Experts of a small language model.
Size: 8 layers, width 160, vocabulary 1024, 35.8M parameters.
Below are experts of layer 5 (counted from 0) of a mixture-of-experts language model. Rows are named router (the router's row for the expert), gate (a neuron's input weights, with its number), up (a neuron's input weights, with its number) and show model dimensions 0-159. Each number is 200 + 20 x the weight over its row's rms, rounded and kept within 0 to 999.
After each expert's rows: a language model's description of what the expert responds to. This comes from a sample of Wikipedia text that the model never trained on.

# expert 5
router,182,190,179,223,199,177,165,225,210,225,212,203,148,238,217,219,173,205,196,224,162,201,200,185,214,216,208,215,182,201,194,209,236,227,223,178,196,199,213,196,186,205,150,205,210,207,203,193,206,223,202,195,204,220,199,225,223,189,202,230,180,185,197,215,189,226,204,171,193,194,211,201,188,171,211,206,194,218,215,181,186,197,193,207,206,202,191,225,212,208,154,166,235,206,172,219,210,212,177,225,231,200,210,195,175,217,174,180,221,219,199,217,181,197,187,233,190,217,185,182,233,173,245,158,195,191,158,184,201,214,175,192,176,179,212,185,196,174,204,216,171,208,184,219,183,182,243,234,201,214,231,196,215,217,230,217,189,193,205,243
gate0,200,212,208,166,201,173,226,205,192,209,212,177,197,213,182,208,203,217,178,218,210,174,246,210,198,219,220,196,195,195,195,179,167,193,192,194,207,208,225,201,236,183,194,219,206,226,173,194,200,175,180,192,216,207,193,227,182,185,160,211,224,187,192,195,209,218,188,202,179,194,201,220,230,185,204,183,186,191,205,212,227,217,177,193,211,222,213,174,232,183,216,205,165,190,181,207,183,186,223,167,208,210,168,178,196,188,219,210,183,237,179,225,192,238,170,214,214,183,196,186,172,209,217,200,173,183,254,191,169,208,208,231,226,240,202,195,224,252,151,234,182,236,185,180,229,201,216,203,212,210,188,195,195,177,185,202,218,219,244,196
up0,211,169,206,198,229,166,223,184,183,201,219,176,200,179,182,207,186,202,189,185,186,231,187,221,189,225,201,235,180,200,204,184,216,194,189,172,191,188,215,178,184,175,185,203,219,225,218,204,169,219,196,204,239,179,200,201,221,174,171,182,198,194,176,185,188,229,195,186,176,196,212,185,186,174,175,169,224,195,209,205,227,204,169,206,233,207,195,199,227,220,195,222,180,193,195,201,149,211,253,190,192,212,207,177,186,188,229,218,204,187,163,224,199,220,183,206,237,195,219,194,164,170,212,172,214,201,207,195,170,217,208,204,197,247,220,206,227,223,215,226,195,239,199,217,255,213,211,204,198,203,218,163,192,200,178,201,217,223,234,188
What it handles: Single initial letters opening words, mostly W, B, F, M, as in New South Wales, West Bengal, and spaces before years.

# expert 41
router,235,197,195,185,224,176,219,207,189,216,216,182,175,170,226,171,187,194,192,176,176,204,187,225,220,200,184,190,228,213,198,190,209,198,216,215,226,183,180,227,158,175,223,186,206,197,146,212,193,188,175,156,185,215,215,201,167,184,187,189,185,181,213,204,184,166,202,220,239,195,229,190,199,241,225,202,205,209,188,197,241,192,242,202,220,234,202,219,210,193,216,226,192,173,184,202,238,155,196,214,230,202,207,222,169,197,205,207,212,196,216,217,191,194,199,185,208,221,169,174,201,230,233,202,173,219,206,227,216,238,178,212,205,192,180,235,214,215,175,221,198,229,206,169,202,215,193,197,183,192,204,217,226,185,212,193,174,184,181,203
gate0,215,221,184,197,157,189,225,149,214,204,200,207,221,187,213,210,188,207,209,219,210,197,211,171,224,223,225,212,189,196,217,206,183,198,205,223,190,227,218,186,213,200,195,227,229,208,214,197,166,206,198,217,155,225,197,190,225,237,204,210,193,200,199,207,207,209,227,215,213,202,182,185,196,146,212,197,190,197,199,173,196,212,200,170,193,181,232,175,193,281,224,200,222,200,182,172,216,225,193,212,207,214,216,208,193,207,218,200,182,206,204,220,221,238,221,204,193,192,218,177,211,216,242,205,209,177,175,215,160,211,234,183,179,206,195,185,215,205,184,202,202,210,206,193,205,207,224,189,179,229,169,210,216,206,161,224,172,255,187,225
up0,199,199,213,164,193,177,230,179,214,239,226,180,235,152,194,178,193,178,173,217,213,216,205,169,207,192,190,192,174,206,198,244,196,206,213,224,203,208,199,212,199,185,204,222,227,187,171,210,208,213,206,208,191,218,229,183,208,187,195,209,184,205,181,204,214,195,197,249,187,179,160,196,206,237,244,205,173,170,184,163,203,212,213,188,178,186,211,185,248,236,218,218,201,193,178,198,228,202,182,208,179,207,217,223,180,199,187,205,198,229,227,196,177,167,207,217,199,202,204,168,198,181,190,219,203,196,179,230,168,244,210,202,174,200,168,212,211,221,174,205,189,216,218,184,185,219,225,173,178,205,209,201,213,178,166,202,197,246,211,190
What it handles: Commas, semicolons, and, ampersands and table pipes between list items, like genre lists, place names, publication details.

# expert 2
router,217,211,200,202,226,180,231,202,176,205,237,206,212,169,234,200,188,198,195,213,225,194,168,200,209,213,184,195,216,204,202,209,175,183,217,175,211,212,194,206,211,218,217,207,184,179,171,169,173,186,202,187,200,177,208,208,164,189,224,178,157,217,223,182,159,194,190,197,229,240,207,204,172,222,203,197,200,216,184,212,227,171,200,159,182,240,191,207,178,231,216,157,170,182,179,212,219,197,210,158,236,201,183,242,212,183,211,220,218,178,190,212,190,212,210,216,195,194,181,178,206,236,206,203,174,235,227,214,229,185,213,212,241,196,169,212,203,196,166,180,212,197,225,206,193,205,184,176,191,181,172,184,187,195,186,187,196,172,197,237
gate0,196,195,199,224,160,213,163,186,198,202,186,195,194,202,196,189,229,217,206,185,205,164,226,224,173,162,213,218,220,167,237,223,203,229,188,220,160,248,168,194,205,192,194,206,176,188,203,194,210,199,213,215,231,216,235,217,232,213,185,215,215,219,212,186,203,189,191,206,177,244,204,229,194,227,202,202,217,224,229,197,221,221,204,216,234,174,197,208,223,182,199,209,218,221,226,183,197,194,217,210,218,174,210,175,200,184,164,211,213,185,195,190,196,219,199,189,221,233,207,209,206,161,246,202,185,204,209,194,161,168,182,198,179,180,211,175,195,205,189,221,206,253,193,221,209,206,201,201,208,254,207,192,213,172,216,216,209,186,228,204
up0,187,199,237,230,185,173,220,206,176,204,215,209,222,157,224,165,188,179,208,215,195,177,207,227,222,200,187,187,229,237,191,237,187,220,224,169,212,201,159,224,217,194,202,212,205,186,222,194,206,216,175,168,208,218,200,188,160,200,167,184,200,184,204,182,217,194,201,220,196,224,224,208,193,196,189,180,214,217,191,232,224,176,185,159,198,233,212,191,211,202,201,192,214,202,188,196,219,235,183,159,211,166,183,197,199,189,192,196,200,161,169,207,197,232,215,192,210,213,189,232,220,203,210,216,173,235,191,198,195,185,207,185,241,167,200,220,197,200,198,185,222,219,219,194,192,202,171,202,182,203,162,218,229,160,205,222,187,158,228,220
What it handles: Colons after infobox field labels and pipes after table row labels, such as Released:, Dewey Decimal:, Turnout |.

# expert 49
router,187,184,183,196,189,180,154,209,206,199,216,209,181,177,207,174,179,193,197,229,187,198,209,222,231,202,195,204,214,164,206,218,193,186,211,188,169,192,203,234,189,199,158,208,217,238,171,203,204,181,189,171,193,191,224,243,218,195,203,225,192,223,186,199,165,208,202,214,211,198,229,196,210,211,207,181,192,208,226,211,214,201,184,224,188,232,206,224,178,173,218,176,232,221,160,189,231,195,221,211,214,210,218,236,195,187,233,180,236,260,203,189,193,209,175,210,170,225,193,198,221,231,243,188,207,191,198,172,225,202,191,188,169,176,208,191,218,206,184,194,188,219,190,200,170,193,229,235,218,210,197,166,209,209,212,186,210,221,228,239
gate1,220,215,179,192,183,190,200,192,215,174,250,174,192,183,226,161,209,194,213,220,214,213,224,210,161,219,210,236,209,183,199,210,179,239,214,187,190,233,191,212,180,160,209,219,199,242,202,202,205,208,194,176,205,205,191,200,223,204,206,224,224,229,200,181,199,216,192,198,193,175,175,191,175,208,181,201,215,209,186,233,197,178,196,199,199,164,190,215,209,236,196,176,187,177,206,163,179,205,188,199,187,198,244,224,210,226,190,169,179,174,221,227,192,237,192,184,226,210,227,186,195,188,155,232,192,174,209,200,241,214,200,234,194,220,220,171,214,211,202,205,194,239,187,219,172,184,233,207,165,190,216,171,179,222,188,190,194,196,186,206
up1,208,216,169,198,178,152,172,154,197,168,206,204,147,172,195,178,209,217,216,194,196,206,173,192,192,209,242,211,168,204,192,198,214,221,213,197,207,215,225,172,201,198,188,210,207,200,220,246,181,168,210,218,220,251,179,189,212,191,206,195,253,208,195,187,220,186,184,160,189,214,177,204,211,191,213,176,201,196,155,199,213,162,207,197,183,174,176,214,211,225,202,220,211,180,194,200,196,196,207,195,208,205,211,220,173,200,196,182,211,191,188,170,214,221,207,179,184,200,233,226,195,181,210,193,221,149,199,217,240,188,204,180,202,211,199,179,181,191,232,161,228,200,215,231,199,191,220,228,194,198,191,191,183,178,222,200,190,201,217,169
What it handles: Single initial consonants starting capitalized words in names and teams, as in Buffalo Sabres, New Orleans Saints, High School.

# expert 31
router,240,214,214,184,232,173,213,176,199,193,229,177,193,212,189,180,195,213,211,203,186,206,201,167,206,194,210,191,220,230,211,200,224,238,240,215,241,198,211,214,189,181,205,182,176,208,160,177,175,203,226,184,191,211,214,182,213,145,200,209,215,233,228,181,179,216,172,188,221,208,209,172,192,225,180,201,182,253,212,219,207,171,180,218,168,228,214,226,165,204,226,213,229,177,208,196,227,169,181,207,218,207,208,216,188,178,197,181,216,219,156,215,186,204,183,206,161,177,185,176,193,212,227,229,199,178,214,186,193,195,180,202,186,196,240,211,210,164,191,202,199,183,197,208,195,192,237,196,208,204,192,198,211,214,227,210,205,176,214,181
gate0,216,183,232,220,201,187,177,167,201,213,178,202,183,212,213,187,179,184,209,197,178,212,209,208,204,212,215,199,225,170,171,180,189,206,227,218,209,198,210,223,203,182,229,224,214,244,228,219,204,194,167,187,185,211,181,192,181,207,176,203,231,207,229,189,246,215,161,230,173,191,165,178,227,221,226,217,195,194,209,225,223,200,214,162,199,180,251,220,208,176,212,178,224,186,225,206,192,178,193,167,219,190,220,220,214,201,162,202,179,188,225,232,228,209,220,205,209,191,208,209,187,204,181,200,231,167,225,196,208,212,229,181,223,204,189,223,201,218,190,192,192,186,210,238,193,202,224,189,184,217,201,167,218,184,206,224,183,220,190,147
up0,221,195,268,186,216,171,214,173,198,226,207,206,202,213,209,216,198,224,180,214,206,210,194,216,207,191,206,193,219,195,212,247,230,207,184,221,229,165,200,192,211,196,202,195,198,213,226,161,193,207,204,198,187,197,220,241,157,215,221,218,204,227,212,215,180,205,214,193,188,178,229,172,206,186,202,197,216,184,180,190,240,192,176,206,203,185,200,204,227,237,245,199,223,178,188,179,206,198,184,219,205,208,164,172,189,197,205,169,190,188,209,189,204,189,238,182,180,179,175,207,167,196,237,204,167,217,195,204,200,187,167,203,173,176,222,228,158,176,200,194,221,190,219,167,210,228,201,192,229,243,193,226,213,217,199,201,203,190,222,223
What it handles: Bare space tokens before years or numbers after month names or commas, as in 21 July 1980 and coordinates, plus month-name pieces like -ruary.

# expert 40
router,197,207,168,190,218,184,215,209,176,183,191,220,218,205,189,162,172,214,207,175,220,187,195,224,214,190,193,219,196,205,193,194,229,187,216,203,199,214,202,176,196,196,169,151,144,182,205,208,215,175,187,206,185,216,222,216,158,199,162,219,185,208,214,190,202,208,210,227,243,179,226,193,191,228,211,232,214,195,204,210,187,185,182,169,145,237,206,231,158,183,218,176,217,166,204,207,207,203,190,213,174,189,200,220,208,204,209,172,222,239,179,229,180,207,212,244,181,189,179,191,210,192,227,187,227,180,229,216,203,227,175,192,199,223,211,221,204,184,186,210,189,189,201,186,162,199,212,216,208,228,196,204,215,216,220,197,188,235,183,224
gate4,183,212,180,166,188,210,180,222,197,219,210,219,218,183,202,197,177,197,209,182,203,234,178,215,198,212,190,197,205,229,212,179,193,191,193,227,173,222,161,198,192,232,200,203,229,185,200,211,214,203,208,205,199,196,168,184,173,194,209,205,191,210,224,172,197,202,210,197,208,132,184,194,202,206,219,215,196,202,175,194,218,161,191,203,191,177,158,224,184,172,184,224,181,178,244,181,225,230,203,210,188,215,234,227,183,208,171,217,191,180,212,177,204,168,178,195,239,153,196,225,219,198,176,170,199,184,213,227,197,197,202,206,212,205,203,225,195,169,217,226,177,202,185,185,154,241,198,222,212,172,179,197,191,201,206,184,178,248,221,217
up4,219,137,215,229,206,168,213,205,220,216,211,222,221,206,227,210,188,165,204,199,189,162,213,185,210,236,188,197,216,207,185,186,204,220,204,233,165,188,162,201,205,208,216,211,184,205,183,238,220,168,198,176,173,171,228,223,212,184,211,181,215,188,169,210,217,165,197,196,211,200,185,175,223,199,156,188,230,224,210,196,174,217,195,201,194,208,231,152,216,233,204,184,218,184,196,201,194,219,200,203,194,216,233,197,216,225,174,186,175,223,222,196,206,203,195,212,196,203,199,165,173,198,204,216,235,207,218,221,215,194,217,190,164,193,221,190,219,198,180,207,241,225,187,191,181,203,174,202,182,192,176,179,190,188,241,211,228,180,193,224
What it handles: Single capital letters starting a word after a space, especially in all-caps inscriptions and names, as in TO, REGIMI, A, Portuguesa.

# expert 51
router,168,203,199,195,180,237,214,203,230,180,172,175,217,189,202,202,226,200,219,236,206,194,181,213,189,225,229,192,179,178,213,191,202,171,204,223,159,213,214,193,176,219,179,204,241,197,210,187,195,207,166,149,203,217,212,176,178,231,197,148,185,185,187,245,210,225,183,178,206,200,177,201,219,216,200,225,222,213,224,157,225,200,231,206,211,196,230,173,191,207,204,240,177,236,219,203,207,210,210,204,168,205,202,202,225,200,218,219,179,193,211,180,195,179,200,172,217,197,214,203,232,201,188,218,187,192,184,165,219,241,189,215,199,183,221,198,230,212,197,168,217,170,182,192,210,158,181,206,206,192,213,197,178,189,197,177,195,189,214,177
gate1,210,170,188,171,198,187,206,238,214,207,228,197,185,222,193,186,193,173,170,177,172,179,187,200,171,171,212,235,172,192,181,173,180,182,207,200,206,179,186,205,214,214,190,218,186,222,206,199,162,197,215,163,229,197,210,186,213,184,212,212,199,212,207,180,207,153,221,189,177,187,196,208,162,194,231,160,237,247,221,197,208,217,190,189,180,183,221,202,207,221,188,209,227,196,159,182,180,200,181,233,208,201,220,193,207,182,188,217,227,207,230,203,205,198,209,222,188,200,206,161,206,197,198,183,177,195,197,228,216,190,200,189,239,204,177,229,191,156,185,208,187,231,229,183,158,171,218,190,217,201,199,155,228,183,191,221,224,212,193,193
up1,205,223,168,175,194,210,217,218,226,198,209,203,213,202,166,225,212,172,179,180,175,190,188,181,189,143,214,226,210,189,177,192,198,190,218,240,212,175,179,227,193,193,189,241,229,173,222,187,163,186,208,175,239,185,193,201,178,207,191,195,221,197,193,214,192,187,186,175,173,191,193,217,176,196,222,211,218,213,209,216,234,211,217,211,187,193,207,181,223,218,167,186,214,175,186,213,163,216,147,238,223,209,191,189,203,212,199,218,208,173,232,198,212,153,194,211,189,207,223,188,178,197,206,195,193,200,176,196,191,169,172,212,213,189,196,224,198,175,177,215,184,201,206,229,177,151,223,215,224,206,215,220,181,170,200,207,238,211,186,185
What it handles: Middle stem pieces of common English words followed by suffixes, such as ag in languages, art in heart, ok in rookie, ort, iz.